Experts of a small language model.
Size: 10 layers, width 512, vocabulary 8192, 234M parameters.
Experts: 80 experts in each of 9 layers, 40 empty slots to pick.
Training: a variant of Adam for the experts, 1809M tokens.
Below are experts of layer 3 (counted from 0) of a mixture-of-experts language model. Rows are named router (the router's row for the expert), up (a neuron's input weights, with its number), down (a neuron's output weights, with its number) and show model dimensions 128-255. Each number is 50 + 15 x the weight over its row's rms, rounded and kept within 0 to 99.
After each expert's rows: a language model's description of what the expert responds to; "raises" lists some tokens whose logits its average output raises strongly, later layers aside. This comes from a sample of Wikipedia text that the model never trained on.

# expert 7
router:41 51 64 43 00 39 58 74 46 59 66 55 45 55 66 59 56 26 58 82 48 46 24 27 75 40 53 66 46 71 28 44 46 48 43 47 45 32 60 37 38 36 62 47 38 60 38 67 44 71 50 56 41 54 57 62 43 27 60 24 66 39 74 72 53 53 74 45 40 33 46 61 46 34 52 35 50 65 55 22 67 26 32 24 62 57 50 37 36 51 72 57 40 59 65 51 47 31 76 80 69 42 81 28 27 35 63 60 37 50 51 41 39 27 39 74 35 64 55 55 64 41 18 34 54 48 67 79
up3:50 41 38 33 35 38 46 32 34 71 42 31 49 41 36 38 57 63 56 39 48 44 44 46 58 48 45 39 49 64 36 22 42 44 17 39 20 65 67 67 48 19 51 58 35 47 40 57 53 49 54 43 40 54 74 51 52 60 26 50 36 38 45 20 34 57 60 49 41 57 69 34 40 35 44 40 62 52 70 64 47 37 36 66 37 61 35 45 49 58 40 50 67 42 44 73 59 56 50 84 47 86 40 61 65 85 67 68 71 30 56 36 59 65 30 36 43 54 48 42 56 45 58 47 51 48 68 31
down3:39 43 65 37 72 42 55 38 42 53 33 33 61 60 54 71 72 51 58 57 49 60 68 70 70 75 55 59 47 44 57 57 48 45 55 49 57 46 50 59 30 56 60 38 57 48 44 59 52 51 73 54 71 53 44 21 51 59 55 51 27 23 34 54 52 52 39 29 73 54 36 45 44 32 57 75 66 59 32 53 62 57 41 52 70 56 42 61 31 55 54 41 18 35 55 39 56 49 40 29 37 50 37 31 40 86 61 56 49 23 67 58 41 20 49 52 47 50 69 48 63 38 49 47 47 45 71 75
Census and election data. Words and punctuation in census, population and election-result text, such as Turnout, Majority, Labour, households, median.
raises: "aging", "ility", "ien"

# expert 59
router:52 52 73 30 25 25 52 60 41 65 57 27 34 62 67 25 50 33 75 49 36 50 23 68 49 63 43 71 67 47 44 33 56 68 45 39 35 51 33 33 38 30 62 46 50 52 52 34 36 59 54 38 40 67 57 60 57 57 32 47 31 38 79 77 71 30 46 67 44 59 53 66 39 53 48 43 16 56 54 41 57 41 60 56 61 80 18 27 26 59 63 58 75 47 54 39 81 58 54 85 56 59 46 26 56 54 54 51 43 20 56 27 80 51 65 42 59 46 62 85 80 37 70 55 67 15 55 31
up0:35 55 37 57 38 49 35 70 25 57 40 54 61 60 42 33 38 57 74 49 71 64 66 46 60 25 73 69 39 67 27 49 44 51 64 51 56 42 58 63 61 74 43 50 08 57 43 57 58 72 45 68 34 33 64 61 19 63 40 54 44 53 09 74 53 70 70 46 55 60 28 52 33 31 48 50 56 72 36 35 59 55 43 13 55 52 50 20 48 49 47 54 54 46 51 42 41 15 58 29 17 83 36 62 59 02 52 60 61 56 69 58 76 47 68 54 31 51 76 79 46 51 57 84 38 60 50 33
down0:57 87 49 39 50 56 66 48 53 71 50 68 74 45 34 50 66 53 66 51 51 72 54 49 25 52 43 57 26 58 45 31 58 30 61 46 26 35 73 41 27 46 49 66 38 54 69 59 51 54 36 75 66 33 40 56 24 46 36 44 56 44 40 51 73 45 47 64 29 68 51 69 48 57 48 38 67 66 65 28 58 41 58 65 37 22 50 74 74 37 31 34 71 48 43 55 61 20 60 99 15 48 22 54 50 63 49 20 24 58 58 59 50 27 37 67 49 59 57 54 36 47 57 50 61 65 35 48
Album credits and results. Pipes and pieces in album personnel lists and track listings, such as d-rum-s, vocals, singer, plus dance or match result tables.
raises: "ari", "ori", "ck", "ry", "bol"

# expert 54
router:50 65 68 42 23 45 74 67 32 58 58 30 45 63 89 49 54 55 80 45 61 73 43 76 45 54 70 59 42 58 37 12 72 75 60 37 28 51 45 23 44 20 86 49 44 52 68 57 45 55 44 40 53 82 65 59 32 42 33 30 37 14 85 73 60 34 49 53 51 43 39 71 42 65 45 44 54 86 70 41 60 38 55 30 81 84 53 39 31 49 77 71 31 60 47 25 69 57 57 56 30 47 47 35 13 40 52 48 43 35 37 34 48 54 03 55 52 46 54 69 63 60 60 33 37 59 46 38
up3:20 95 42 58 37 64 47 81 40 32 45 26 38 61 43 56 46 59 45 54 67 73 52 42 50 62 99 55 55 71 66 54 57 51 43 57 20 35 39 70 58 49 45 49 42 52 54 52 59 53 65 51 48 47 80 25 45 79 33 50 41 47 44 50 87 41 43 51 51 32 66 72 53 46 53 27 58 42 36 49 46 59 64 62 47 73 53 49 72 38 41 56 59 79 60 55 48 57 46 68 43 38 50 37 28 50 32 81 43 56 56 26 57 48 64 80 49 48 51 51 50 67 51 63 77 49 58 52
down3:45 26 40 75 44 48 46 36 59 65 25 63 40 35 59 23 50 44 72 71 35 20 31 37 36 43 58 61 50 54 19 65 43 67 62 61 85 34 38 20 24 59 61 37 66 57 53 59 56 35 51 64 45 55 46 79 49 26 51 51 71 44 48 39 37 60 60 72 35 57 58 50 42 58 57 39 58 46 45 48 46 48 25 49 41 45 35 44 50 47 63 54 38 36 55 61 34 15 38 51 41 53 80 78 59 45 42 38 34 57 37 32 33 46 38 48 39 58 37 17 36 55 57 64 24 53 36 49
Decimal points and units. Decimal points and commas inside numbers, plus units and symbols like kg, mm, ft, % and °, in climate, election and coordinate tables.
raises: "5", "8", "9", "7", "0", "1"

# expert 45
router:47 72 71 57 52 51 33 65 37 60 58 46 41 72 63 32 44 59 75 59 80 60 50 70 37 50 61 58 67 56 32 26 40 69 21 53 30 61 76 48 43 27 88 45 50 33 46 51 35 74 27 55 36 41 60 76 48 24 50 40 39 26 49 65 44 50 59 76 26 30 31 58 29 42 66 54 45 63 62 25 32 49 44 42 47 74 36 45 20 60 65 55 31 65 47 39 50 55 74 65 46 55 50 45 14 32 74 57 51 59 52 52 40 40 17 49 46 46 72 59 56 32 57 75 41 56 74 54
up0:35 60 51 71 49 33 56 41 27 60 54 47 68 36 52 53 59 46 77 55 73 67 61 74 68 80 60 48 36 57 68 10 34 73 44 45 44 48 49 72 39 52 46 59 39 45 65 71 62 56 42 38 56 46 39 50 46 60 76 32 46 50 65 73 46 63 45 57 64 65 47 29 40 30 32 68 42 73 63 32 75 25 28 39 46 37 20 52 45 59 54 23 40 42 37 54 44 33 51 52 57 73 38 60 36 66 53 50 52 25 50 19 55 62 43 48 71 81 46 20 46 56 79 47 72 38 65 53
down0:45 57 53 52 53 42 61 70 43 51 41 59 34 43 46 81 44 51 42 66 62 60 43 45 57 46 28 75 28 63 56 48 83 50 54 56 57 55 50 61 57 60 30 56 41 45 55 46 58 26 77 49 49 69 43 60 39 55 28 65 73 64 55 31 80 58 34 60 91 62 37 43 79 58 41 52 54 35 77 51 40 50 62 47 33 46 56 49 73 55 59 52 42 59 60 48 48 54 35 20 71 32 43 28 28 63 75 31 45 37 39 42 39 49 75 57 57 49 55 32 66 63 38 57 50 42 46 61
Parentheses and conjunctions. Opening parentheses, commas and contrastive words such as but, though, although, plus odd mid-word pieces like on-go-ing.
raises: "aka", "as", "sk", "of", "f", "ova"

# expert 23
router:50 77 73 67 31 46 46 57 46 62 48 47 54 66 95 45 55 27 60 95 55 58 48 64 52 10 49 74 40 48 41 32 42 80 48 41 42 09 49 47 40 36 45 46 42 56 54 47 50 55 26 69 15 71 54 49 37 56 35 48 57 46 56 69 29 30 37 62 64 39 60 53 44 34 59 64 31 38 49 31 41 43 48 36 87 46 37 29 60 49 65 61 54 77 58 39 40 32 59 57 33 62 48 44 35 16 74 49 38 49 69 43 44 30 53 50 36 73 43 71 57 53 52 41 46 45 38 52
up0:29 99 47 58 56 18 40 52 29 36 59 11 51 58 54 43 56 28 44 57 41 54 49 72 32 74 37 45 56 49 51 43 64 36 33 51 62 28 58 38 59 40 49 56 39 76 28 62 52 58 48 64 36 41 57 76 32 42 57 54 57 66 82 55 38 58 69 74 39 62 47 28 48 32 47 55 47 68 46 29 57 61 39 39 36 43 62 26 49 53 54 43 58 38 71 49 32 68 39 68 56 22 39 31 56 70 41 36 49 41 44 51 81 68 49 49 46 39 53 47 54 55 50 38 50 45 32 23
down0:44 66 49 62 54 71 47 32 56 79 41 29 79 21 61 28 76 64 52 56 49 57 40 23 26 57 47 65 52 63 57 48 66 46 41 31 25 47 53 47 45 48 60 54 52 26 51 58 48 64 35 33 39 54 89 28 43 70 86 58 36 61 26 74 45 44 17 51 20 31 63 48 48 59 48 54 34 39 58 47 59 49 36 68 72 65 56 60 34 55 75 23 58 45 67 47 60 50 22 57 51 48 05 44 57 70 40 41 57 27 36 52 38 36 51 39 61 59 47 43 65 70 44 70 43 58 58 37
Name and date pieces. Mid-word pieces of surnames after a first syllable, such as Mar-qui-s, Wa-gg-estaff, and year digits or spaces inside dates.
raises: "ew", "la", "nie"

# expert 32
router:60 57 62 56 12 42 58 59 33 62 47 17 50 58 52 39 39 43 57 58 77 73 33 63 22 41 39 46 62 60 29 42 55 44 46 63 19 38 34 48 31 28 49 56 33 61 40 44 63 51 22 70 47 59 61 56 18 38 51 40 41 46 68 49 58 47 63 48 44 28 35 66 23 24 60 36 35 56 66 31 48 42 40 38 60 75 38 26 45 60 79 70 58 42 61 17 81 78 56 74 30 35 75 34 35 18 45 65 49 43 51 31 77 57 52 49 44 53 54 59 73 25 35 48 58 43 49 51
up3:51 57 64 61 74 71 74 40 62 45 53 44 31 50 25 62 45 57 85 64 63 57 47 44 89 33 52 39 77 54 45 46 31 50 82 49 52 22 24 42 36 60 58 33 47 58 33 59 70 48 41 56 42 50 42 46 36 56 39 50 21 36 74 50 37 67 17 77 36 46 42 37 70 54 47 63 35 37 34 45 44 44 52 39 36 77 23 28 57 43 52 39 59 76 55 33 72 60 43 69 32 20 60 76 48 59 41 39 77 51 60 58 52 42 36 47 70 49 30 64 66 37 65 43 41 45 60 42
down3:57 42 44 58 36 31 33 58 29 56 52 70 79 36 57 35 44 53 42 34 81 55 61 72 35 38 38 46 49 35 82 55 33 39 33 43 43 57 70 73 59 69 68 38 70 46 56 53 62 21 43 35 69 63 64 44 28 37 54 56 47 58 53 54 23 63 80 82 39 18 57 49 48 28 44 54 17 46 31 53 42 63 53 59 57 57 94 85 44 53 45 34 59 43 60 42 44 76 64 52 39 31 40 81 67 72 65 65 82 48 71 45 51 62 52 49 20 49 26 26 49 51 33 39 63 46 62 61
Biography life verbs. Life-event words in biographies, chiefly born in "(born 1942)", plus died, appointed, elected, resigned, starring, and line breaks.
raises: " in", " =", " on"

# expert 13
router:47 98 73 56 52 34 44 83 36 69 58 16 38 90 54 44 27 46 32 62 38 58 49 61 20 40 56 39 38 62 53 38 74 66 53 50 41 45 72 49 47 31 67 47 45 67 50 58 33 64 41 58 46 70 61 42 35 57 27 60 36 37 45 61 28 41 75 79 58 38 55 60 26 35 78 48 60 46 52 07 37 38 41 41 68 53 55 41 41 83 76 62 26 60 57 62 68 50 46 56 31 61 44 31 38 50 58 33 41 49 50 54 79 60 70 47 41 60 69 46 71 59 54 51 50 50 70 39
up0:57 27 30 42 68 64 37 58 53 56 66 62 35 64 38 22 76 55 37 61 33 62 48 69 73 76 67 54 59 60 65 49 53 83 51 35 35 39 72 46 80 50 54 31 69 46 46 59 55 52 48 68 27 70 60 74 61 38 23 24 49 55 56 33 56 44 53 33 35 39 27 29 46 62 81 59 21 42 72 27 50 42 54 74 58 61 30 49 61 54 66 48 37 86 59 62 50 45 48 52 46 77 50 44 29 65 48 41 56 47 42 64 40 68 32 64 27 71 53 44 25 31 62 85 51 44 78 31
down0:52 58 36 78 51 42 73 14 40 24 62 64 57 29 58 46 80 43 50 28 23 34 55 45 61 61 70 60 52 64 51 51 10 36 31 52 66 54 30 51 55 64 57 62 44 58 59 41 48 60 48 78 65 51 47 45 31 52 76 32 68 25 44 27 30 59 50 56 46 43 53 48 35 60 35 35 61 45 33 52 57 42 29 41 29 48 57 41 41 34 59 69 29 43 33 66 63 32 54 60 57 22 67 52 39 37 69 67 42 39 52 36 30 59 76 44 63 55 45 51 47 72 41 38 55 32 57 18
Japanese and foreign names. Syllable pieces inside Japanese and other foreign names (Tak-ada, Hay-ami), plus Japan, Tokyo and combat-sports words like fight, knock.
raises: "age", "me", "ium"

# expert 20
router:48 45 57 51 45 52 58 60 48 75 56 35 30 70 61 56 60 38 70 56 65 52 47 51 52 45 53 65 57 51 30 22 57 63 49 65 13 36 61 39 43 41 79 53 34 53 31 44 52 52 07 61 47 43 63 64 39 13 54 16 48 31 68 60 70 35 48 57 32 32 29 58 23 30 44 36 35 66 74 61 46 27 34 40 61 68 34 15 35 54 84 58 54 54 45 20 72 47 46 68 51 55 64 38 35 00 46 57 54 23 48 52 65 19 39 51 60 50 58 77 63 46 26 59 52 59 56 63
up0:64 64 48 43 15 54 68 34 32 73 76 34 51 60 36 42 31 47 25 44 52 38 51 49 55 66 46 74 59 46 66 37 75 34 59 72 68 81 44 38 55 70 56 34 39 57 31 38 38 51 39 52 74 39 57 50 65 70 35 59 41 57 47 56 60 52 53 66 66 24 77 95 59 19 63 38 33 28 35 58 51 52 63 39 61 68 75 43 46 48 53 69 42 58 83 61 36 66 57 47 32 48 47 64 43 96 47 61 51 47 40 35 53 58 33 58 56 56 62 52 52 64 41 45 47 45 69 53
down0:58 50 72 33 45 57 47 61 61 50 49 08 47 33 42 61 79 36 63 19 46 50 35 45 46 51 65 54 40 73 29 38 56 54 65 69 58 80 51 56 45 63 58 48 41 71 30 79 62 51 36 45 74 22 41 53 74 51 49 58 56 59 53 59 80 66 44 43 37 82 71 33 33 64 56 37 59 49 75 68 69 71 74 59 44 45 28 63 24 66 22 64 56 57 44 69 64 47 82 62 45 62 61 51 50 69 78 70 73 36 70 56 59 58 69 41 58 55 65 56 44 67 47 65 47 49 40 28
Table cells and labels. Pipe separators in election and results tables, infobox labels like Died, Score, Website, and punctuation in code or math snippets.
raises: "ang", " Comm", "aria"

# expert 62
router:57 74 66 51 46 27 59 56 48 75 78 48 22 75 67 15 18 18 72 57 63 50 38 81 37 59 81 61 42 52 49 25 72 40 53 62 27 44 56 37 52 38 52 51 77 50 61 53 46 63 41 64 52 48 61 56 30 38 25 56 39 50 30 68 42 34 35 53 58 40 53 39 22 20 34 60 35 48 63 37 28 46 23 31 68 66 59 51 60 59 63 76 51 46 40 24 52 63 75 54 31 65 43 65 35 54 52 50 38 62 65 57 51 34 45 74 31 98 60 69 51 59 41 33 39 23 59 37
up0:44 28 66 36 55 63 39 45 55 42 66 78 73 42 58 27 56 58 44 79 49 48 85 45 48 49 58 60 67 88 23 29 62 76 87 36 46 37 37 39 47 63 44 42 63 41 53 43 52 62 31 26 54 49 72 64 33 46 37 20 59 49 55 55 63 66 49 34 28 34 51 38 36 61 71 57 47 49 57 61 12 44 58 51 49 67 30 49 68 71 66 54 54 67 60 44 39 45 75 48 64 44 47 48 43 54 68 19 42 46 58 76 53 22 63 92 46 38 66 60 59 44 32 19 49 40 51 48
down0:35 51 26 39 44 17 42 28 40 57 49 45 50 36 37 65 75 38 54 54 61 35 74 42 43 29 64 41 47 73 47 61 45 34 48 62 53 33 42 44 41 37 23 63 34 66 64 42 68 54 60 38 41 53 46 34 35 48 64 47 51 57 50 44 54 61 51 32 26 45 30 26 62 27 44 49 37 50 33 63 57 35 57 51 62 63 35 50 46 70 63 57 85 61 44 37 46 57 56 26 37 47 57 37 67 43 50 66 20 52 19 49 34 54 60 52 58 67 66 45 63 48 38 81 51 42 43 34
Ships, storms, aviation. Words in naval, shipwreck, storm and aviation articles, like ship, crew, coast, storm, aircraft, Navy, voyage.
raises: "ot", " term", " do", "but"

# expert 58
router:62 71 75 27 54 46 45 65 41 50 55 54 26 82 71 39 28 35 56 56 70 67 48 60 47 50 77 69 80 73 72 57 70 60 70 46 41 17 48 32 48 47 48 56 46 65 36 52 38 67 46 58 32 95 45 56 36 45 49 29 52 32 71 64 50 54 78 74 45 66 44 63 27 39 35 31 39 90 52 35 27 48 47 20 63 75 45 08 16 59 64 55 35 52 42 53 68 58 35 80 58 50 48 46 37 61 54 61 49 34 43 37 69 44 61 51 43 75 67 55 67 52 75 51 46 34 61 36
up0:44 70 58 48 37 54 56 44 39 41 40 73 46 28 56 58 18 53 61 43 42 47 48 48 47 47 66 53 51 49 34 31 61 79 36 53 61 66 54 31 18 48 52 70 39 58 46 21 22 47 42 70 24 69 46 71 53 56 62 58 34 37 55 76 34 49 47 70 57 30 45 57 65 44 54 26 41 51 64 57 57 34 52 64 58 60 30 27 42 72 64 76 53 52 45 44 32 60 67 55 16 64 19 55 35 31 40 50 38 57 53 38 62 38 34 59 50 52 48 76 42 73 48 45 29 59 36 44
down0:37 42 37 74 42 70 73 43 40 36 70 31 45 42 39 36 44 46 65 35 73 46 57 88 62 45 44 49 52 58 40 67 88 80 42 36 43 38 36 58 54 41 42 49 58 47 54 55 91 40 48 53 40 30 84 52 44 28 36 29 55 37 67 60 48 40 53 53 48 54 60 58 36 55 45 72 60 48 62 52 52 64 54 41 53 79 57 63 34 33 54 46 67 31 55 53 56 59 72 62 30 27 66 73 51 36 61 45 57 19 47 51 54 47 29 73 58 41 53 71 61 46 49 61 69 78 26 41
Name-final word endings. Closing syllables of names and terms, such as -ensis, -ović, -sson, -ong, -ang, -ius, in taxonomy, Slavic, Chinese and Thai names.
raises: "shed", "tain", "ig", "in", "lyn"

# expert 28
router:34 72 85 53 46 54 34 57 52 55 37 55 46 66 69 45 35 21 64 73 78 75 34 66 73 51 54 47 61 89 59 46 38 75 54 47 23 45 40 48 41 02 78 60 19 72 39 71 57 65 39 53 48 52 55 47 45 44 39 30 46 26 72 60 61 52 54 63 61 41 67 30 35 42 46 41 54 80 68 40 42 48 42 32 39 37 38 29 42 58 85 48 51 42 40 15 64 68 56 51 13 33 54 62 44 31 58 58 36 55 49 28 47 28 54 38 35 68 37 60 78 44 53 31 53 43 54 42
up0:41 54 63 32 41 15 40 57 23 36 82 40 28 67 39 56 55 43 80 39 52 29 52 26 54 61 48 67 57 53 61 64 38 52 46 49 47 56 38 48 51 50 63 51 40 68 45 56 71 50 51 44 29 64 81 56 50 54 52 75 36 27 33 33 55 23 73 52 25 40 33 80 21 59 44 20 49 77 67 13 09 22 50 52 61 48 47 47 36 72 57 59 41 49 47 63 45 33 72 61 31 52 51 30 28 73 69 71 65 66 64 62 78 51 49 62 38 36 42 54 42 52 67 41 52 57 72 41
down0:36 42 74 62 59 49 27 78 44 70 34 62 38 32 56 67 19 48 44 38 40 46 64 43 39 30 49 64 63 60 38 61 55 42 21 47 34 62 44 38 60 56 79 53 78 24 21 38 58 24 58 62 56 32 70 84 48 72 37 49 36 30 62 61 38 65 64 44 51 70 67 17 46 60 44 55 76 49 44 42 60 51 50 41 38 43 47 35 42 33 61 62 43 42 47 08 35 50 57 73 46 54 55 69 44 62 38 83 37 29 58 60 43 33 59 08 44 63 57 71 48 78 42 55 40 74 36 36
Table-cell name fragments. First or middle pieces of proper names inside table rows and squad lists, often after a pipe or abbreviation, e.g. Heart of, Che-ne-cks.
raises: "cc", "ite", "ar", "til", "kka", "ut"